Experts of a small language model: 5942 steps.
Below are experts of layer 9 (counted from 0) of a mixture-of-experts language model. Rows are named router (the router's row for the expert), gate (a neuron's input weights, with its number), up (a neuron's input weights, with its number) and show model dimensions 0-127. Each number is 500 + 25 x the weight over its row's rms, rounded and kept within 0 to 999. Numbers have three digits each.
Before each expert's rows: a language model's description of what the expert responds to; "comes after" lists some tokens at least twice as common just before its tokens as in all text. This comes from a sample of Wikipedia text that the model never trained on. Tokens count by the router's weight.

# expert 15
Main verbs after subjects. Verbs right after a subject in narrative prose, mostly was, is, became, took, came, as in "it was confirmed".
comes after: " was", " It", " he", " it", " He", " is"
router:502479523494490489506526494460498561538465472488460478482480492486504523553526490506476550485495513518482520484444481514503530490481511482518470515508507534454532483511541507533518467532472457493463504524532528459532464484452515513551503472477502508507505542507492504481550496472508513492455444471503501501552468479482511463497544500496475462489452468525482531510473487524473469496533
gate0:495486540504511445492528510494508546475522527513510508501517490498510520498472507501515509514509522489524518485490512478464504498490507495501489501505508483495513491554511497503449479521531520465525478500531512532506487499537481458540500517490507499471477441486550492512520488475502476483464515481506495516522468479526464491496515429532468557469472529502526526439529480495499514484491
up0:476484466478495504544517430465514510523460517461488468489499486489548522493461478505495486483532475502473528568510461495543521485482491480473529484471469460512512549492485504485496502535476478508428452533571497513506481538484470450523486482535501511523477489491507505515495514470461509539510450514515481458508491442467480517495503540494478522482449540461483497540494503476524521496504
gate1:486530487511561502500543464461526510530520523541469507479524492516493468485511483548500496502490486557459512493520530530521505496522496471477515471472534474479527524481540526489504489531511522552519497510490564450530513519526497514471462508494452517511538486544487474511538462496498508478513479529489482455504490493505477490518441516506488506475514497480492476495483514547493515527545
up1:524508515505490520525530506509499490530495499440496495554522527461487503504474523547458527530532522513466522516477455504497488476461535531481462544509502464463550459490532523522454488537501460491500515454471549530515517510477508506483496503486497461538484542473523523498461529500540478505503546510498479492489501464478509527483519477506479467531454499538494525438508477517566519492516
gate2:508518527493509498507520502491527492469469480515466560470477481533496507518493532524486482467540518552498527483482493501480503484490503515451459482484484485465524480506480490527475500464538483559537511490472509455534503512539521483520480506506450496485497465517530536503484500480493531492547533518521512513479444542512520484479460494469461522543470505498503490506528509472469504505473
up2:573499484485521515486500503470549495508505527531521510509529510469542493493501483514466486506490496530508483535488537495495510502514474483478508500508468538505510503490488471500466508502490522497510509446481473504515507513504479481492534507466497440504501511570492515485522483517478531502498443464498550494499519529473477512550515481462466511462494516518482519497513488450519524493494
gate3:484526535492496490504559480530538535530522503474533507525516480534443511517557510492479515493462494495455487541475478498499451466496476512494514523495480472468469500518473484508545524517510527469527483474497496479486462475564522478542539506515494482548500484512509510512519479475473471513494445452507504501486487489505518466521513561499478509503472505511470509474516503538491508508470
up3:494487519490531504542502448486486487496505526502495475527491488497487559497478498514552490515467466469507521500456465520503477521472490529532513475497471507472500459541460475475517490515479525507514483549519468517481547500517532479504496469528479486526477497471512451521480447519498508494486453508496457491460516513531487517513533536546505447515497471490483519490488519507488522473510
gate4:534543515470490520492505530471496509521504509500475468499562477499492506537518514516485482548512495491467539478469484500517452518500515521497538498493518456506525494506491495512484491500513509505512513521479487486506496484525533515507451471488514475517503506504506500481513470475466471487459538519501530529469530511466573492488515521472504473529506505522475507506494517563496499514504
up4:529518531518481496498503530501495506494513476512473491534514499541499505515455493457537495487510458549497499512530515461491495518527511549502521444498534512550491479543522515510512507514493517467488546467499539520499547516517504450446506505584507508508512485519481506507459507526510454524497510508534457451470479488494535544519477542465535495503522501494512499525514453518522499542477
gate5:461471499496470487519519462476513502511477499592516526553488538510527502513495458509471467455476515528536465474479463534522440463506500482482482483487507483449515506455504466530493530480456497500508464454520478498563466530534491523505511499486486505494498486511468486507520497496519504513469516495523526458538456491481481557495507484470486491473499480534478497486484543496474495477566
up5:496456464496500495532441515482503490519503493509520468542476531498489539502477478548534537516537490456466505474499493518507486553482514484527518505482501536497480485522490487477448483496517485529483516491471502500496454477501497501527541526464474482477488522498505505525524476515494551514487526458505553472469506492437527474521497529495497494522511510542526532496533506472493503456527
gate6:479501518466515494495540485532527483485488502498484509479525479521538509525494499457488534476504491525493519484479531490552509504517499488505485490526495484466485520489501489502555472480499501536501512461529521506536487460478543461586480488512492509527540491543514496507518515514499502435513491512486486513488497465486501504513498511506470505482528497471531504475553505461488477472545
up6:528515506542515484499474498478461546515509502482563503521461544549529508532444563532501500491520558481500529558487476495521457477537482476477501505582503469461476537470479473482460516481495475473473524471469466490470527492517481492485499531477522494496514511515508538498520490470427558522505492505491481473469492535476513512517507531515485495525517475552478485498494462492521546472536
gate7:535481463505530508482489461520477496517437481515489500523469539537462487507488465473521510509523522540505466443498506493495489512492528511518504491478531475469462469533502493469498500492492511503501510493513507536537449501529492528529503452511521516494472512534520502481493503511497508502506531520489470516489491500504533525494474484525473533499484513504500536483483493494540509514529
up7:549498530546522522477532496505503510483488466522516488503492500483471496518491487517487515490521539485479480534494498460512475481507514500521527537466523504488492543531495481474555527521495522505488494487509496551519482490492475467502456462489524493457474533491521464484482521510523528524438477475469436483501496485528494519499523475480501505489533520496474549417515533468541487520502
gate8:494483471512511505509479479498494501507488476509485509503498548463486481504495473476485542514503459543501464523505519488537445499500475498474526485487497446466522501473502521527526473444494494515484462495476506464522509502513501506455471480493471527513450467470506517461496463520489455490523496508503479514497509505468506474475479469465478501529548479467475541510445503444475492443524
up8:497464499483496512482512460478513474483535525492554472511451515525460524496497485499466446519528484502500482522489444546501478495507471458531526480426457496503489483537492453499500497432499523524541494545484467498475513503506502518511496499483473517514497478487543550505505532541479455508473506517478516506539521506469466539473489462510505465540492504484536499505444505485507532473475
gate9:500499505452461474466487545490470469537485508513519500544539517518482505515488521513473479474484529518507484451479502512477480488445519529496462473501500503480538444502529519482509503519492508474538493516502482506494501481491447497494500538527550458531453512495498501554491487474474493495453513544479514529534512512481483519512495518538480498471486509500465500490496547480513519511452
up9:509521545502467515521485522501490519489486491490528518493489535486531503493521508487478520541526517458476483496502483511479489485469469467508509509459473515511547546458483446521510493477488562539526549531504455474495470476544501525538495496512486488500509504510488500465528500498468470479534503469468501486474493486529525461523477519506475496485513527513508513543492478489502460466538
gate10:571531498503461492498480491470473489532515530472475530509510512537481431525504496486493522472495535497480494476528517476514488515518515498514533507513532537513519431514464512523512485457483494459507495490503497474506508516478505494512526463519489493481443515457509506534485458519510456529484480521523493499484511461511503505463447468477498489525512508496548554501504437483488496498447
up10:494537501491518455526452516467549461516508479496482509522523510472525558496461480515514476474484502471484487532518517552530496526494525528468517528501494486504525531478497487503562484501540517441501522473515508489486509482489503552484539477494463488543506469471486514487512516464425471528492572511506477486527482482477477475538504521505502495490506554509500460568484562516498467488506
gate11:524514490511572472496496550466496487527487481484468513478536525503479513463483536500487486492476526515481514525477530516530444489500512492502524483520484485455465500469492511511563554487537492474506496485487496519488518501485492502486498523447509495475504466485566492507521489496481472535481487488470545560517483522497476510451504537479456467541520495513516545465488501481517481474467
up11:505465467514513514518500452526524505544494508527466493506484496454486527498476488528522537476485471467520531471541469484524451537479479497497481539524473506474425473503472497505514446460484503475508491507451498483496477479498495481493524458477506510475521519484470475488534481543505498509457479441520449482536498546489516483493476511522489482513514481489460512535514533478474483499514
gate12:465505527486520481518496525496543518510455539518523476487490515536499501481511543494503516520508467512472491495547467469515535519525507502506527494522531482517487475485484488517502506511506520487557529513493521481547491491518531516515454513490478447504545470536488486511479503540516518546528509460502467478466540480515476529508514539492481512511530490500520499526471489514514509482506
up12:507499546493478510514503531494563475481490497514512465518472459495517474487539541467494509473492525524509505516509440475473447489450467507490507469526530506537483490537509508532504546484518485469514480530444479531535528477501501489499487509494508481495522528487484499461465469520513469495474498524495497490492520561560508492474535571499505492468432516467495479511453504539484536528463
gate13:466540528500499542484482480499495539496472485498500489489470552537485520473513492513474533497425482484521518514555523518488492506498507493546548490537494473470547516478488478501526489482513458529534492529507536525492511526483502511502476501466495517446501532487523508493530514502502490518489485495492475500503517537503487512451511431501485480479512522468498484454491431489508503495495
up13:469535499477535503542471513493500463518495503497542508469518517447510529498488498490465507455501563492463469488512507466505534535455501527539492485515538533527494468461484506495470437507482507535515511504536445519496467526557497490497485501526505509507498491488522506507435483500472494503528514443479511479531496501532500472518489470481494496465470495506511508541502516508493498483524
gate14:521500512489510485465483514565521489463499482511502532530500492499469507434523510454467527497532506445509494521506509545484486496503553505532484524493526493478470511486497491445487498492525512514579547510479473543505478511493488507524532500505520500527504481475523477496478497508532512506496532526541506483535487458454450450517498502551507518492472502505510527493477473488491493483449
up14:559453497525471504525463469498501475504455488546480501519474523482507513507459495521526492497514501534516481525523498511498501487484499475483530493493464513496497570544499486527491526494517478510495502524491521471437452523516500545527471532515519507485533539513482525506538510491496500527503483525484535483481512513474509540518510515506501483516489512449491515497495549491472498508567
gate15:476487539542516496486473504464500483544534523540512483488515536493487485469464478495490509449511495480517489511544451508514513515532500471467481470557485512463485524522540516471515516499485520512471492480528497515523555495482492497500522475512537485507482463505505503498557478503462537485431470500487504500459527509547521531533511518494455494518520468538524522506470502487501527475530
up15:521481471519481479496486539461497553489490469505495544491516496527477456532499527492511485481473532488497482532494488483526514493501468554542469520474512497496498517503485560524485537542494504470451497481470459496509465530584487451490484475522515510491480537446490478505487476488502526525483502476478541443474499488505498489470496528470503518526489512521504489458498490483513496523523
gate16:514504487519469519487509546538521533527517530468546477543483451502487471516477473469477517498495571467491459474490496481519478476484516510532502521515492464453502494534523483491489480475500500532507502524518489484492480504521526463522557478483446502475475488441516495501550518475496466498472507496446493484557533520508490517533507483499527464509480484521536520471501519498494471537512
up16:497544544508480482501523523512467506516499468522446488503511487524472499489464489495516450509548494453456460480508526528514486490492508527557509450506529473506509468540476488527488504459486500478465497481502505494484505505467505423497493502475475484478473506478467509463504501468501479507499481491480518495464456497494503519545497513453530475492515537524535507513503489470556538511467
gate17:543498502479481458496505512477500488514505488526497468513464457507479526529501448554483477522479489470521513488517483489513509474485491531465518518522560511481455511522510484448494526509508470481498511493507524509462503540502489543503495513489509503555514513495517503491462459529486509471503484493495458460493527493451504484506519469477456490500482535503477479484556507540474486502464
up17:469500505541538555494445492546485510478523492515492512533446465495502508460487483477473511522520518462505516500479482463491510529503571482477453528509509531503496479506508482513426534465494506488469481497502510486535509517518548571512542483503489493508570528484483507513504498528498466515528536513531505484493526511457498500521505475489546510493511467485478512498509510471521516479514
gate18:500519462459535534519531508535507507456431506498491524494449490512484533484528513520496502498515485571516517529534491530505476506478540487510522468518531524462490527493503541532523530508509531525482512471483518507488454509507486496526479501475515528478505497521464511517514479494475502467493478477550487525444468490465507532474514489490525496490486490523475450491525460505496457520513
up18:467506533504488527456479529534493506484526503515539475530560489477480500510526475492510514442496499494519498482501538488472526460497526495474508482502496490534487521433519473535495513482521549534504482485484515461500511501519524501462510480525528507520499481525506495526543508534501484470461429481514523504498494505479497492502459493457499451441511467501505514497512513485464496491503
gate19:485515497484502507478511548495498551481457482542508488476534524527498466575492487499482492487495511525481482482512474514521466481499523450467478495489499497488531470573502520481502476519475516501491502476512486488511482496514545517490505510487541537509454476538535476532494507493482485446520493470469460498499518479508494509485501461464519505471535518499491539498465524494541489470498
up19:466477457489487490541580490509485484480525497516482554488508509503480486477504497473519498504502538506515525464491485505555487515519528520483508528511505485456524491527466499520446476532479490497497478475493473507498494499475490518507476468493483495552490449503504524532531514458493467493488482491515512520542486457514510475469492491491506503482491507512479550520511544539491475485478
gate20:509498440484502480508514532521498557500528489510544520494497504505499459506475488516504500491453497522503538508519537482475502528524507443498525530511536487471513510489503495529472530545503509493499540480506451517538480494491509497511537535491486469538480489504529495485488544513506519466494484470483464450512507450525459491500481451489496499475521520482487492527472487486452561532480
up20:476511527498570491517487478510506556469502534507457522469492473488485481527519482517503502479516493478469475544487548498513513471512508544491466454478477494529505519464501525506478458496500501457560459489503495458473488487474475503539451493496457492490452540467509454466480473454509555505459496504452501493444485492532489535505514515484468511515493491528488530497451527516505505522526
gate21:511512512475485517498515468493481533462507513486490488488531540528458530491468488523473495512549517530527521520498434489498515525467473529535507494480526530444512457498529488481501480485492526493505447546453521504463504485505501504516527491461543471480471532491511493519542478474535478518476516536489518447530523489470471544486473510494436496484544520484518510497504524499471495469508
up21:518488448494482462533504520517493499502518503499513485515519479520470497474488523484467525481454544487467536509548540512460505538460520529523451499504485540469511515477487498505521497508520471501518458487491554508481498507469499484479502516490484480508456521471472528525510524523498539514466458552474530495488551495449513514484539480534482517493507496475528491506533504527477495469543
gate22:489465486471481494502521538499523512518450530470493489468500526455511491478500489467512490494512521464527513538490552515478509468485508496561519529481518481485489513464507526520553507518471501493503517491478486505518504518545506515511451462483485529523485475474506522468517504462505517513517505484473482504509519465492512456509519483549491527515512504479483515517449469486480495503509
up22:511548506496479523516474463465508548454493473451551505532436512545516535519494520457484496514535475488493478496477482503496506445499460453483508497475508546540478519509471454470523515484517557498524511509515508472535507478521508506537495497491522515508551545510515496464513536501536465507510522467509484458544515485534512534511499507541522486476506464497506502519515517480481509500495
gate23:481542550507505474474503454459462543455502508513523485514526497536467486495548516513503497492514496478508505532483495500490547456490514480501509503445528476541482484546505499508509560544522506511504479478506466492535492498526556466486493451491499530484459490504491497515528533515498480492517513504479510498486505496516506506539513498441478485527559507517492497512506468471470514506499
up23:500493502524499503494485489571475520479533496505516495507487506510491538505469524528499500437519456479492480491510459520457526461505461474496541502501480481458485494526521474492559510498495507490535493492500505503480477510499533472455468476519525496513524477519501533490520477511505520502522490479475502507482573490511514514486446476523504487502543485472474482477475522494531539497508
gate24:502505484512510500472498518495461485499493507493481475508557501545522455448476475541492508460497521523504515479519523523500477478471482536502483463505517536505505476478510477502492490473485520498554512524516540498468486478483500520484430513448528496488469474485489494535532502532513470472443484512449483522538530477500510501477507497463479495482512497508562518513527478496442450514484
up24:523466477513542480486502485475478483520502526491542494500524574499534503506526512515515555510501491506484493518505462460465541512530489510465519518480506486510496503502537524516537462513467479514514493522504522446487513532426512493471497516474448473532496495504514488501523513497471537559506514535522473494498546488502493457515531508475492508527535495518524517510496453527454503529493
gate25:549523452487510490507486480518491513488545494500522487518461525517499489547478460493495474514494482468521509506538474510550507447526502547552505486463519495472456496520525495442461541489500549477473474533537495502523524531499483487522511495493488511512501494506504515507523523491530508486469454472450496494558490519495490502505498530499498517500491470484493509459513504504463491522522
up25:501472479514455474527525491497531509543468449483536472457491474490507525483486475492499484515522444496496501461481526431532484493515493470526481484495456483504491513501543511486471515521503494492550539489528556479463479538476538527550539509491503495545468474469512488569510513511490504493522532508492532466507498517499455485541481532463462502519489494454520503489524510488473471516540